From a checkpoint of a small mixture-of-experts model trained on Wikipedia.
Size: 12 layers, vocabulary 8192, 44.9M parameters.
Training: 526M tokens, 4013 steps.
Below are experts of layer 2 (counted from 0) of a mixture-of-experts language model. Rows are named router (the router's row for the expert), gate (a neuron's input weights, with its number), up (a neuron's input weights, with its number) and show model dimensions 0-255. Each number is 50 + 10 x the weight over its row's rms, rounded and kept within 0 to 99.
After each expert's rows: a language model's description of what the expert responds to; "mostly gets" lists some tokens that are sent to it at least half of the time. This comes from a sample of Wikipedia text that the model never trained on.

# expert 6
router:40 44 66 49 25 36 45 40 45 41 34 65 32 21 52 59 49 50 25 61 47 45 48 47 64 40 43 50 46 39 35 54 55 50 43 59 62 38 44 41 42 41 50 54 67 58 54 34 41 55 44 53 38 29 48 40 57 55 52 47 41 41 64 53 46 47 40 40 47 58 64 66 53 65 57 48 56 51 59 63 51 32 53 36 53 42 47 35 58 56 52 44 43 51 66 50 43 69 52 37 50 57 48 49 41 51 56 48 69 52 35 38 60 47 61 39 49 62 24 67 62 42 50 37 64 49 61 44 52 58 55 55 49 40 27 56 41 39 64 46 66 38 53 30 49 52 40 41 42 43 41 61 54 46 55 45 31 55 47 43 44 50 65 46 52 36 55 29 71 56 49 52 46 58 39 36 38 44 51 41 63 42 50 54 51 44 56 57 45 46 40 72 51 72 47 52 61 57 51 46 39 35 41 52 53 64 47 47 41 64 50 35 70 40 55 48 30 44 64 58 49 56 46 52 53 48 61 42 56 65 62 46 43 33 48 48 56 51 61 65 45 31 59 52 52 51 56 51 51 45 57 36 51 60 68 33
gate1:54 30 70 38 65 50 46 34 64 48 35 45 50 62 50 54 52 51 40 54 31 39 52 53 44 57 55 42 51 54 62 42 43 45 43 36 48 59 41 46 51 45 68 65 49 41 44 49 62 41 55 35 62 53 52 37 50 51 48 52 38 58 52 59 50 53 42 65 32 35 58 23 33 44 46 45 59 44 43 55 71 41 44 50 45 51 41 40 54 49 31 59 45 35 51 68 69 52 47 27 51 44 45 40 50 67 51 37 65 56 48 56 48 64 48 55 52 60 55 55 28 63 52 48 48 60 52 50 41 41 58 51 34 62 38 48 54 64 59 62 44 44 42 42 51 47 42 62 45 48 45 63 47 56 45 48 36 46 52 46 40 55 58 41 60 48 34 48 66 53 36 60 45 57 34 35 65 48 54 43 59 58 35 67 32 51 67 43 47 49 57 40 64 56 46 53 51 56 33 72 42 52 49 62 35 72 50 52 48 43 55 53 49 80 52 51 33 29 46 60 49 41 59 40 37 52 39 57 47 42 67 48 34 38 59 60 52 59 58 46 28 41 45 58 35 38 49 34 60 65 48 55 63 53 61 36
up1:54 67 46 57 52 54 41 36 47 39 50 26 42 50 52 51 34 51 59 43 38 49 53 59 79 40 59 54 60 44 72 32 59 56 50 51 61 48 53 39 54 54 44 52 45 32 43 48 35 42 53 44 37 56 45 33 51 52 65 34 42 65 65 68 44 42 59 54 33 48 41 48 38 56 33 54 53 68 52 54 45 55 52 57 73 54 57 46 60 50 43 49 49 37 36 58 42 66 57 46 49 35 68 42 34 47 68 54 68 37 40 53 56 71 59 56 53 47 45 42 38 36 50 46 35 53 49 55 48 52 50 49 44 49 70 43 60 41 45 39 62 47 43 40 43 40 55 42 46 47 43 72 46 41 47 44 46 68 60 32 50 44 44 34 60 43 46 61 63 51 50 52 60 61 47 39 45 72 46 43 33 50 55 38 64 53 54 65 72 42 68 61 56 37 36 62 50 56 57 49 47 48 50 58 55 45 45 47 34 44 50 68 49 49 53 50 61 40 44 32 26 45 43 42 54 32 46 46 68 57 63 60 42 54 40 47 64 42 47 55 59 41 44 49 55 31 54 42 54 52 66 44 59 72 66 44
It responds to: Adjective suffixes like -ial, -ical after science stems (bacterial), plus table numbers, dates and percentages in biology or data text.
mostly gets: " back", " Wood", " bre", " Good", " 80", " Earth"

# expert 17
router:52 51 29 73 50 47 42 39 47 60 65 56 66 64 58 53 61 58 56 68 51 70 53 50 39 54 60 54 44 50 48 46 41 52 52 55 43 63 52 34 52 52 46 44 52 57 53 48 38 63 58 56 50 66 55 38 50 46 47 55 39 68 64 38 40 64 67 53 62 59 48 44 48 42 54 47 41 66 41 46 53 56 37 59 46 37 43 49 38 41 44 68 63 54 38 34 45 60 35 52 51 62 60 58 33 53 52 58 42 53 56 67 56 52 57 43 45 47 65 50 66 53 47 44 44 47 36 48 37 45 47 48 64 32 36 65 49 44 47 35 43 42 64 51 47 44 42 58 60 52 45 44 68 45 51 30 70 59 46 65 63 67 41 55 39 46 47 40 38 55 64 46 63 48 31 50 41 70 47 55 38 71 53 64 50 63 44 61 55 62 40 50 47 52 58 54 32 60 37 35 65 49 61 40 41 56 47 38 41 42 51 51 60 42 61 59 73 69 57 61 47 44 60 60 51 40 61 58 60 62 44 59 38 36 54 43 71 38 52 49 46 55 43 41 32 44 45 62 40 57 53 67 76 40 64 60
gate1:49 66 48 53 64 45 47 43 60 50 55 50 48 56 33 51 55 59 52 47 57 24 43 49 53 50 79 51 42 66 43 56 47 45 54 37 32 51 56 55 56 33 57 31 53 60 37 57 38 52 39 32 47 53 56 56 65 35 50 56 59 53 49 69 64 44 41 66 56 51 42 54 66 46 66 54 64 50 51 49 42 40 61 30 42 40 58 51 52 61 33 63 55 49 57 49 46 46 50 55 52 41 59 48 50 66 54 52 54 53 59 56 43 38 52 48 64 57 43 40 37 59 35 39 53 30 60 51 44 45 53 64 27 54 68 47 54 45 47 44 66 66 62 52 49 24 43 57 68 41 51 70 33 53 64 52 53 63 43 39 55 62 42 60 43 49 58 63 49 76 50 38 52 38 53 45 50 47 35 58 59 48 35 72 60 46 35 43 52 62 64 55 61 45 59 64 44 44 39 64 64 58 51 61 58 50 47 64 56 55 58 64 53 37 46 46 67 44 54 48 45 68 51 43 42 68 43 42 46 42 52 49 49 72 26 49 55 30 45 38 69 52 44 51 39 52 53 45 55 49 54 65 51 46 34 47
up1:64 57 61 52 56 40 57 46 47 61 44 58 49 69 60 58 45 48 57 47 52 60 37 71 41 50 50 45 49 58 46 65 36 57 47 75 50 54 46 33 34 54 32 50 54 44 47 50 46 43 61 39 54 29 54 41 47 53 52 39 56 43 28 45 43 44 47 50 54 44 54 61 50 48 56 55 49 65 50 36 38 48 62 38 61 59 50 56 45 41 56 38 43 51 47 42 53 36 51 41 53 58 44 66 70 51 46 62 54 70 46 64 37 46 56 65 58 34 52 62 57 43 58 42 58 61 37 63 51 48 54 51 46 60 42 40 62 43 23 43 61 40 42 47 53 42 58 46 61 40 54 40 57 49 68 39 48 52 53 52 62 61 43 53 61 54 42 56 47 70 40 59 40 43 55 59 54 49 32 33 69 40 32 51 46 63 42 57 49 62 45 27 59 26 71 61 54 54 55 36 55 51 50 57 46 72 42 48 49 41 64 59 42 69 48 46 69 60 46 73 36 55 46 40 50 37 50 45 72 47 54 64 51 54 70 42 45 53 26 51 53 69 52 61 48 37 42 54 42 43 60 51 64 68 46 54
It responds to: Proper-name parts for countries, states, universities and nationalities, e.g. United, States, University, American, South Korea.
mostly gets: " United", " University", " American", " South", " States", " York"

# expert 9
router:44 38 62 38 47 38 55 55 58 40 62 41 47 44 50 63 59 60 43 34 55 30 54 65 46 47 44 68 35 52 35 40 58 61 48 55 37 64 34 59 49 49 29 68 66 58 58 38 35 26 63 44 47 52 48 44 67 39 46 36 41 57 66 55 57 28 41 50 38 42 51 44 58 44 53 43 46 64 57 59 64 36 66 54 65 39 60 53 41 44 38 61 31 43 30 65 63 63 65 55 52 66 48 55 33 60 41 27 41 59 41 58 45 35 53 44 65 57 51 56 68 45 45 42 53 51 45 59 54 70 30 76 34 57 58 48 43 56 38 37 59 49 51 65 45 48 53 72 57 45 47 56 44 44 55 35 36 51 53 48 41 36 55 48 57 57 50 58 51 46 47 50 45 52 47 36 43 47 48 45 48 31 41 56 57 53 45 57 74 34 44 55 51 42 48 62 50 36 73 45 57 62 52 59 47 44 42 49 41 59 55 56 58 47 52 49 31 49 60 55 46 64 54 63 65 45 42 34 53 47 44 54 38 39 54 48 51 47 61 52 39 50 64 43 47 41 61 57 64 50 44 49 41 53 52 48
gate0:42 60 46 55 69 55 40 58 57 68 75 50 46 38 48 49 47 48 49 52 47 29 39 39 49 46 47 50 56 30 60 62 51 46 52 43 47 50 63 58 52 44 38 60 61 60 42 35 29 47 58 40 53 69 54 66 42 46 60 59 56 60 49 39 56 72 50 57 60 54 59 65 73 47 48 56 66 66 37 32 61 46 53 60 54 58 62 57 54 41 40 46 48 54 50 50 70 60 55 40 47 47 54 51 57 39 58 44 51 29 55 56 42 38 37 53 68 38 50 48 49 93 54 61 42 45 40 33 55 55 56 43 48 56 55 54 57 42 49 41 61 69 58 55 48 46 37 55 42 53 48 54 54 67 31 55 66 55 40 57 74 40 55 48 45 53 72 77 41 42 48 43 50 72 62 51 57 45 41 66 56 38 53 56 60 58 58 52 58 24 51 57 58 51 50 59 62 43 50 43 42 42 47 57 59 55 55 64 42 66 49 46 23 48 42 46 54 54 41 47 55 39 48 49 37 60 47 56 45 60 48 31 57 45 55 45 43 60 56 47 57 57 48 51 35 49 46 56 43 48 46 49 62 35 36 50
up0:54 69 55 46 40 60 51 27 72 29 52 36 51 93 56 42 44 54 28 60 49 56 62 62 39 61 49 44 43 48 55 32 45 47 52 46 48 54 54 53 61 46 33 46 28 45 59 51 61 54 35 66 57 36 45 44 58 37 66 36 53 47 41 58 47 40 56 45 26 39 53 82 59 39 51 60 55 46 47 46 41 47 65 52 61 69 53 55 48 56 56 50 55 47 45 45 42 59 49 40 53 52 49 52 46 58 40 41 69 38 48 32 36 66 58 33 41 47 62 61 48 46 41 46 49 45 46 48 48 47 49 55 46 47 41 52 37 50 52 62 60 49 56 46 44 52 46 67 57 51 40 42 42 50 51 50 36 60 74 54 31 48 58 41 69 45 47 46 59 47 47 36 53 56 41 59 62 58 49 45 44 44 44 45 34 42 63 41 43 67 55 44 49 48 67 48 50 54 38 63 59 59 52 51 45 67 47 45 57 46 61 23 62 29 47 46 53 63 63 60 39 68 47 47 50 48 49 43 41 40 36 52 54 62 46 60 31 45 63 49 42 44 42 53 49 42 44 36 62 48 43 49 62 49 36 64
It responds to: Inner and final pieces of Latinate words in general prose, such as ment, ens, ition, iter (defenses, expedition, Mediterranean).
mostly gets: "ment", "ments", " particip", " Regiment", " rel", " stat"

# expert 5
router:46 52 57 63 52 62 50 63 70 32 44 39 56 54 47 60 51 33 45 58 50 61 57 34 39 60 51 49 57 67 66 58 53 43 55 44 49 42 56 53 59 66 56 41 32 61 46 48 49 58 53 41 55 41 43 43 57 37 59 49 52 51 42 59 52 52 43 53 60 61 32 51 52 57 30 40 61 61 60 50 38 61 40 59 37 63 41 38 32 39 60 51 64 52 54 57 38 33 31 36 47 38 38 60 59 48 37 52 55 52 63 48 46 64 52 44 37 58 58 38 42 69 51 52 46 69 42 52 49 32 47 39 52 38 52 30 42 62 68 45 49 45 47 38 61 55 64 48 46 42 54 46 35 72 63 47 53 56 54 62 40 56 48 48 34 41 54 34 58 66 43 31 68 48 68 56 69 37 57 51 44 33 44 39 56 64 61 31 36 50 43 62 44 64 68 44 54 36 42 42 37 38 37 54 50 62 58 48 57 39 60 60 64 42 35 55 43 48 26 36 41 51 46 64 44 49 66 49 39 49 54 51 66 52 54 50 59 49 39 42 54 40 37 56 47 56 35 46 52 40 64 54 58 33 49 55
gate0:58 39 46 48 36 57 51 52 54 32 46 58 42 34 16 36 50 58 55 59 52 39 48 53 66 52 49 69 60 42 59 49 67 50 59 44 38 47 48 41 44 60 41 46 38 66 59 54 70 59 46 48 37 55 43 58 44 49 46 47 49 57 58 43 52 63 53 39 50 48 51 68 28 55 42 53 55 40 68 41 52 58 51 54 56 52 50 41 48 78 56 33 58 38 60 54 53 43 54 51 43 57 34 63 59 63 52 47 60 47 43 48 43 59 69 47 46 50 73 38 33 84 63 48 54 43 50 47 40 42 61 57 43 57 64 64 48 39 36 50 47 50 56 57 52 54 29 43 51 38 46 48 40 46 50 14 39 39 36 60 47 54 51 47 35 55 40 47 44 55 62 49 54 47 54 55 46 52 51 44 48 50 61 59 44 50 47 48 40 40 45 41 18 39 52 43 47 61 48 54 54 47 54 43 62 47 43 48 45 76 50 47 56 47 60 52 31 53 47 46 37 39 39 68 63 40 41 53 29 49 64 35 69 53 27 42 41 43 33 54 46 55 48 60 47 52 46 40 50 63 54 45 56 43 41 54
up0:55 37 60 35 49 62 49 47 66 48 49 44 48 35 33 45 52 70 77 50 65 49 35 63 39 45 41 64 53 47 38 73 49 46 54 52 62 57 62 43 49 51 58 42 58 48 50 53 42 65 52 50 50 49 61 58 47 54 44 59 35 52 56 56 48 33 44 46 51 39 56 63 45 43 35 44 54 40 49 57 52 56 64 43 72 49 47 48 42 56 41 39 58 55 46 31 68 58 70 44 51 69 36 58 40 42 47 52 48 39 35 44 41 48 49 42 57 57 59 55 58 56 46 56 43 39 58 57 52 52 34 57 56 68 31 46 55 50 37 22 34 61 43 48 28 54 34 40 82 45 60 47 44 46 48 30 50 56 35 60 51 48 55 41 48 52 50 51 37 74 47 55 40 43 58 45 37 45 42 39 45 47 61 44 70 54 54 59 64 44 49 54 35 46 63 51 54 67 37 66 51 48 42 38 52 60 45 56 43 45 35 40 43 61 62 38 40 64 54 32 60 56 51 52 32 52 46 56 31 57 48 47 52 52 53 42 59 59 28 53 48 45 39 58 49 34 34 53 51 33 32 51 58 45 36 58
It responds to: Apostrophes inside names and contractions, quotation marks, possessive 's and sentence-final periods in prose, e.g. Ch'usok, "Name", 1997.
mostly gets: " \"", "'s", "'", "\"", "\".", ".\""

# expert 52
router:62 35 65 53 38 49 55 61 39 46 40 42 41 38 57 30 50 45 38 50 49 32 36 40 42 64 36 36 40 51 46 37 40 48 51 52 57 52 56 35 50 67 52 37 62 56 54 46 48 54 67 53 49 54 50 31 53 40 38 50 44 35 58 55 37 61 58 39 50 58 47 22 48 49 59 42 39 72 59 47 50 32 34 48 48 47 55 40 51 54 25 42 37 61 41 53 46 53 45 62 42 44 61 55 49 62 60 31 61 65 39 53 50 37 44 49 58 65 48 36 61 53 38 40 50 50 44 50 54 58 59 50 49 47 68 56 49 62 74 49 51 56 50 53 62 33 71 56 40 48 45 73 54 60 66 56 43 52 62 41 31 41 38 33 60 38 37 32 62 47 55 58 59 63 65 57 49 40 56 53 61 55 51 68 51 57 69 55 44 40 53 51 49 47 35 61 62 45 51 62 64 47 36 61 42 47 51 60 57 62 53 41 50 64 42 51 58 52 63 50 42 52 54 55 52 53 49 30 58 42 31 54 34 26 50 32 43 65 58 32 39 60 40 59 57 43 63 52 52 61 53 51 46 60 47 48
gate0:52 49 51 54 56 59 45 69 55 50 48 54 46 59 33 45 51 64 42 77 53 49 75 53 43 56 49 37 71 45 63 53 40 36 50 46 49 62 74 64 48 60 41 60 36 46 59 27 59 46 40 47 51 45 56 46 38 43 60 58 36 59 36 55 36 59 56 47 30 44 56 73 63 49 36 44 61 60 53 65 61 58 47 54 58 52 43 54 55 49 45 61 40 45 65 50 56 47 51 36 49 28 37 56 62 51 45 53 48 51 43 54 49 36 59 60 53 57 38 39 21 66 50 35 65 48 27 57 56 54 46 48 46 49 55 44 44 65 40 52 56 57 44 53 48 57 44 72 42 27 54 65 46 46 42 67 48 58 45 63 44 47 38 49 53 50 31 38 43 65 37 58 57 51 36 49 65 51 41 51 46 34 54 43 28 58 61 58 51 50 50 46 41 59 52 60 53 46 49 32 46 57 67 33 67 54 58 41 60 51 46 61 34 63 38 50 45 56 62 28 46 55 55 49 48 35 44 62 68 56 63 46 53 46 57 52 48 51 50 46 57 39 38 51 59 45 34 47 47 62 37 59 57 60 36 64
up0:67 39 45 56 57 49 60 40 70 54 49 51 46 60 65 43 51 52 53 66 44 39 53 52 55 46 61 43 39 67 62 33 72 49 39 65 61 48 60 49 55 45 56 43 61 61 40 43 65 62 49 61 65 50 58 41 32 66 56 35 56 80 56 52 43 35 54 55 47 49 40 59 51 47 60 61 65 47 61 53 61 48 57 56 43 54 52 56 56 32 36 71 40 41 68 54 45 50 50 33 66 54 54 68 54 48 50 38 48 68 59 40 51 46 52 53 40 52 51 56 37 54 58 45 27 44 60 58 62 49 53 45 45 68 39 51 64 41 54 66 54 33 48 58 64 66 35 59 59 37 63 47 66 35 50 53 55 36 60 53 45 56 20 61 54 50 63 51 25 62 64 46 56 51 46 55 54 53 58 47 35 53 53 51 46 53 38 39 29 52 49 49 62 47 58 38 43 42 45 47 75 54 61 41 51 54 44 38 48 49 51 33 53 45 56 55 64 57 60 58 43 62 59 35 47 53 45 58 63 41 54 37 37 34 42 57 51 56 61 57 47 43 50 39 53 46 38 40 42 70 32 51 68 49 50 39
It responds to: Last pieces of words and names ending in vowels or -an, -al, -ham, often Italian surnames and Latin terms, such as Niccoli, piccolo, Rotherham.
mostly gets: "ham", "ani", " Italy", "ese", "ali", "ini"

# expert 44
router:61 54 58 45 34 30 64 27 52 59 52 50 54 46 42 30 45 49 58 57 53 47 47 56 58 53 51 42 36 51 69 61 42 44 43 42 54 41 55 50 43 36 43 27 37 58 68 47 43 73 50 48 48 55 57 48 61 40 68 43 48 56 51 44 40 51 56 47 49 63 51 63 42 47 51 53 54 51 44 54 43 60 47 46 53 59 32 41 55 54 46 32 53 55 41 43 33 46 46 34 48 68 46 49 26 63 46 27 55 57 53 44 60 37 59 50 46 53 41 61 56 61 44 47 45 51 82 54 44 38 63 44 58 48 68 50 65 44 52 39 41 65 45 54 52 64 63 49 34 38 41 28 75 44 48 52 53 58 46 59 50 69 32 27 64 49 36 31 63 59 52 58 52 63 53 66 49 47 48 42 47 53 61 53 51 60 42 61 57 52 52 61 75 54 21 53 51 53 50 41 50 65 46 68 45 49 56 50 50 42 58 27 52 64 52 50 57 53 59 58 52 55 56 56 56 50 46 39 48 64 48 53 35 36 66 60 57 59 64 41 45 54 56 46 62 37 56 53 48 63 49 54 47 46 31 39
gate0:46 49 69 59 59 48 46 29 46 34 44 40 58 62 47 48 58 44 27 66 57 56 56 47 50 51 57 44 45 48 50 48 53 26 44 51 69 45 28 43 43 54 52 49 50 60 50 57 43 54 51 48 36 61 61 50 53 32 55 43 59 51 67 56 55 60 39 47 50 61 46 50 35 62 55 44 35 34 51 49 29 56 43 61 49 42 47 49 57 65 48 45 43 54 62 47 53 58 44 42 44 61 43 50 33 56 52 52 57 47 63 50 46 53 54 57 48 59 57 52 38 62 37 45 67 51 66 40 37 57 52 31 42 53 75 36 42 35 43 67 47 63 63 48 61 40 77 41 54 39 51 43 25 53 42 48 38 54 51 48 60 47 23 40 47 54 51 51 46 49 46 29 47 54 59 56 52 48 52 34 49 47 51 52 40 49 75 42 64 45 56 58 49 49 51 43 43 62 36 77 49 51 62 54 54 50 50 56 63 52 50 48 37 52 46 42 77 51 54 67 25 30 43 51 55 41 45 35 52 52 54 38 45 44 49 72 40 45 55 57 60 63 54 60 65 46 46 35 36 59 49 42 26 58 33 61
up0:60 74 48 54 51 48 49 52 43 46 34 53 45 56 57 46 44 44 35 52 56 56 43 36 50 52 46 63 51 65 46 55 31 49 65 42 58 65 45 38 43 37 36 50 58 41 52 42 65 54 57 43 46 60 47 49 51 45 53 67 61 64 48 47 59 39 56 39 25 56 56 56 53 56 43 59 75 52 37 51 44 39 49 45 44 14 51 54 37 53 58 52 41 48 64 43 52 27 57 61 46 40 52 53 51 52 48 32 47 46 50 55 38 59 44 36 56 56 54 51 41 35 38 79 38 35 41 58 49 50 60 35 44 47 53 38 47 46 42 52 63 54 61 56 68 58 38 59 36 53 45 55 52 48 43 59 52 55 59 47 47 55 54 40 42 55 65 47 69 34 49 49 54 71 64 48 52 58 52 50 52 70 53 38 44 50 64 55 82 58 48 56 49 58 43 58 35 49 37 49 41 55 46 68 51 51 49 49 51 49 48 45 57 40 46 49 34 56 59 67 68 51 73 62 24 43 60 60 45 26 50 54 51 59 35 62 68 58 59 60 48 43 57 45 37 47 44 28 49 63 62 42 40 47 35 47
It responds to: Place names and final pieces of foreign names, especially US states and political terms like United, Ohio, Republican, Niger, Bucharest.
mostly gets: " Ohio", " United", " Labour", " Republican", " Washington", " Carolina"

# expert 26
router:31 39 47 59 54 53 48 45 43 43 54 36 65 49 39 49 60 44 52 46 60 59 46 36 52 64 42 46 47 44 49 61 29 44 56 57 54 47 38 45 60 46 41 53 38 56 51 50 35 71 59 47 63 65 34 69 64 53 32 58 52 33 42 56 57 63 61 66 35 35 40 55 61 29 45 57 42 55 40 58 44 44 57 53 35 66 37 59 47 41 29 56 54 35 53 58 39 50 56 46 61 32 56 30 62 58 37 55 37 48 51 55 42 43 58 34 46 45 57 42 44 47 44 60 36 47 33 42 35 53 70 49 60 48 38 62 32 59 59 66 48 42 46 51 38 62 55 42 49 74 41 43 47 37 45 52 41 63 58 37 62 39 34 63 56 50 55 40 61 45 43 59 58 48 48 60 49 52 45 45 52 58 41 46 34 51 34 34 57 66 60 55 37 58 72 54 40 57 55 44 49 51 54 52 58 34 45 40 65 52 54 38 64 46 37 57 60 58 58 52 46 43 42 54 39 24 49 44 59 42 44 54 48 43 62 53 58 41 26 47 45 68 43 48 42 62 34 51 46 56 53 39 42 73 58 59
gate1:62 78 41 48 60 59 48 51 58 26 36 47 52 63 45 46 53 44 79 63 49 57 41 74 38 53 59 46 44 69 69 53 47 55 44 33 41 38 51 41 51 42 73 61 52 48 50 44 60 57 43 46 45 52 47 41 56 42 66 39 47 50 51 51 66 47 46 51 59 54 70 42 70 51 42 45 50 65 50 52 32 66 39 55 54 58 55 43 50 65 42 46 40 46 36 65 60 46 37 46 56 40 39 41 61 56 55 53 48 45 58 45 61 50 42 48 51 45 60 69 50 46 42 52 56 75 36 62 49 46 30 48 45 59 53 39 54 61 20 40 53 66 59 67 47 63 56 58 56 54 51 28 40 64 43 54 41 42 28 55 51 38 54 43 42 59 39 31 68 47 51 50 52 59 64 54 40 36 59 41 44 40 56 44 47 55 67 44 46 51 42 63 50 65 43 53 48 51 52 50 43 46 56 58 50 45 58 51 39 49 50 51 49 49 57 67 63 46 59 45 63 50 53 55 32 55 60 59 43 44 56 42 62 59 55 61 72 61 53 47 34 52 40 35 74 56 42 57 54 43 56 54 70 49 32 58
up1:45 45 50 38 39 49 44 44 43 50 48 37 78 52 60 47 36 48 69 46 46 60 43 46 58 57 36 62 74 55 49 48 54 67 52 50 51 52 28 34 66 40 47 60 27 57 58 60 71 54 61 57 48 48 52 34 44 53 44 50 46 55 32 47 49 49 62 63 35 58 35 45 34 36 64 55 31 63 51 50 55 39 50 51 46 53 58 50 40 48 55 25 70 37 37 49 53 49 47 42 52 24 53 66 56 62 42 37 63 33 54 60 55 72 61 49 55 51 33 38 72 51 60 50 50 49 53 52 64 58 54 38 57 38 54 59 47 45 66 58 48 36 39 47 56 53 71 36 55 59 49 27 48 40 40 53 46 44 33 40 43 36 57 30 45 49 47 66 60 49 48 57 57 66 41 61 51 63 59 50 60 54 58 44 43 52 47 60 60 49 69 49 61 31 55 47 63 40 56 49 40 51 39 60 42 43 50 57 42 47 59 46 47 47 44 53 46 48 49 35 44 45 39 50 65 34 49 49 63 57 53 48 48 56 62 56 56 38 30 44 59 41 51 55 54 66 60 41 51 59 36 52 38 70 52 51
It responds to: Digit pieces inside numbers, especially the second year of season ranges like 1994–95, decimals in climate tables, and ISBNs.
mostly gets: "3", "7", "9", "6", "19", "8"

# expert 58
router:46 57 54 61 58 44 39 64 53 64 49 34 29 48 65 52 46 54 37 50 50 62 64 54 57 63 56 53 57 41 53 48 43 29 43 66 59 41 43 54 42 56 35 57 53 41 58 51 53 67 47 56 65 52 41 56 63 49 41 61 54 49 42 35 59 39 27 47 45 51 41 43 48 39 56 52 40 52 46 47 61 50 40 50 47 38 42 62 56 41 60 57 59 39 69 45 45 61 46 38 46 56 62 52 65 45 50 69 39 64 45 43 32 42 66 53 34 46 66 42 55 55 52 40 68 49 50 59 40 38 37 50 54 54 44 52 47 46 45 41 56 43 36 53 49 54 26 41 29 54 50 42 68 61 48 59 37 63 45 63 47 54 33 47 57 47 52 36 46 55 60 62 67 32 63 38 57 58 55 46 58 66 31 59 25 32 27 60 58 66 52 65 45 44 49 59 43 50 53 50 44 40 63 29 55 52 58 68 45 67 39 48 47 41 56 50 52 62 49 54 58 57 60 37 59 61 61 53 34 59 32 62 64 37 51 52 32 57 57 42 56 44 52 61 46 48 32 60 54 31 65 43 52 58 38 44
gate1:57 54 53 59 54 64 63 60 57 51 48 49 55 36 59 55 53 43 29 23 56 40 66 44 52 58 37 58 38 57 52 48 49 50 43 45 42 40 44 53 47 49 53 53 30 38 36 56 42 50 61 70 49 65 61 41 47 42 54 59 35 50 43 43 45 45 45 41 55 47 52 32 42 55 51 42 51 54 51 43 49 45 39 48 64 61 40 47 58 32 42 59 56 50 52 44 58 55 49 36 45 42 49 44 39 49 49 34 57 50 53 43 51 61 57 64 52 29 63 44 44 45 61 47 45 42 44 53 59 60 46 26 63 57 62 61 54 56 31 64 33 64 52 59 44 73 82 50 53 67 56 36 43 55 63 59 64 38 61 39 51 37 60 55 48 53 79 48 59 31 52 42 65 52 51 73 67 55 51 46 46 69 49 49 40 56 56 70 63 66 54 45 56 61 71 52 50 63 68 63 60 48 52 46 67 48 62 50 46 27 35 60 40 49 50 49 59 37 46 59 43 56 45 43 57 48 58 59 56 46 52 30 47 47 40 34 44 62 50 52 63 56 37 40 71 54 52 48 45 39 61 40 47 62 50 50
up1:35 45 56 49 47 36 54 44 47 55 47 57 56 52 49 45 50 51 49 43 47 57 55 63 74 51 53 52 52 49 63 48 33 50 40 54 42 35 72 48 45 37 51 61 47 43 29 55 20 45 66 47 40 60 55 54 46 60 49 52 38 58 42 51 51 47 30 43 38 61 48 52 53 44 33 52 45 49 29 60 51 43 31 44 37 58 39 55 46 57 48 50 63 48 44 42 50 46 55 54 41 46 67 44 45 56 51 64 50 46 39 49 58 26 30 46 48 50 50 40 44 59 51 44 64 43 34 46 44 43 50 38 48 52 37 53 40 44 57 38 52 53 57 66 37 55 44 36 41 28 45 56 63 39 67 42 53 39 56 52 48 69 61 53 29 51 48 31 33 40 57 47 62 32 38 39 55 53 52 46 45 58 44 58 49 64 50 49 69 34 48 39 56 83 43 50 60 61 48 41 78 52 36 47 53 62 53 55 48 37 49 42 45 61 58 48 46 60 56 34 55 28 61 32 60 54 47 40 51 41 58 57 41 53 29 46 56 59 52 56 58 58 47 35 37 15 68 44 49 39 53 46 55 53 56 53
It responds to: Prepositions, above all of and in, after a noun or verb and before an article, such as Commander of the Order, in 1983, by, with.
mostly gets: " in", " of", " by", " to", " with", " for"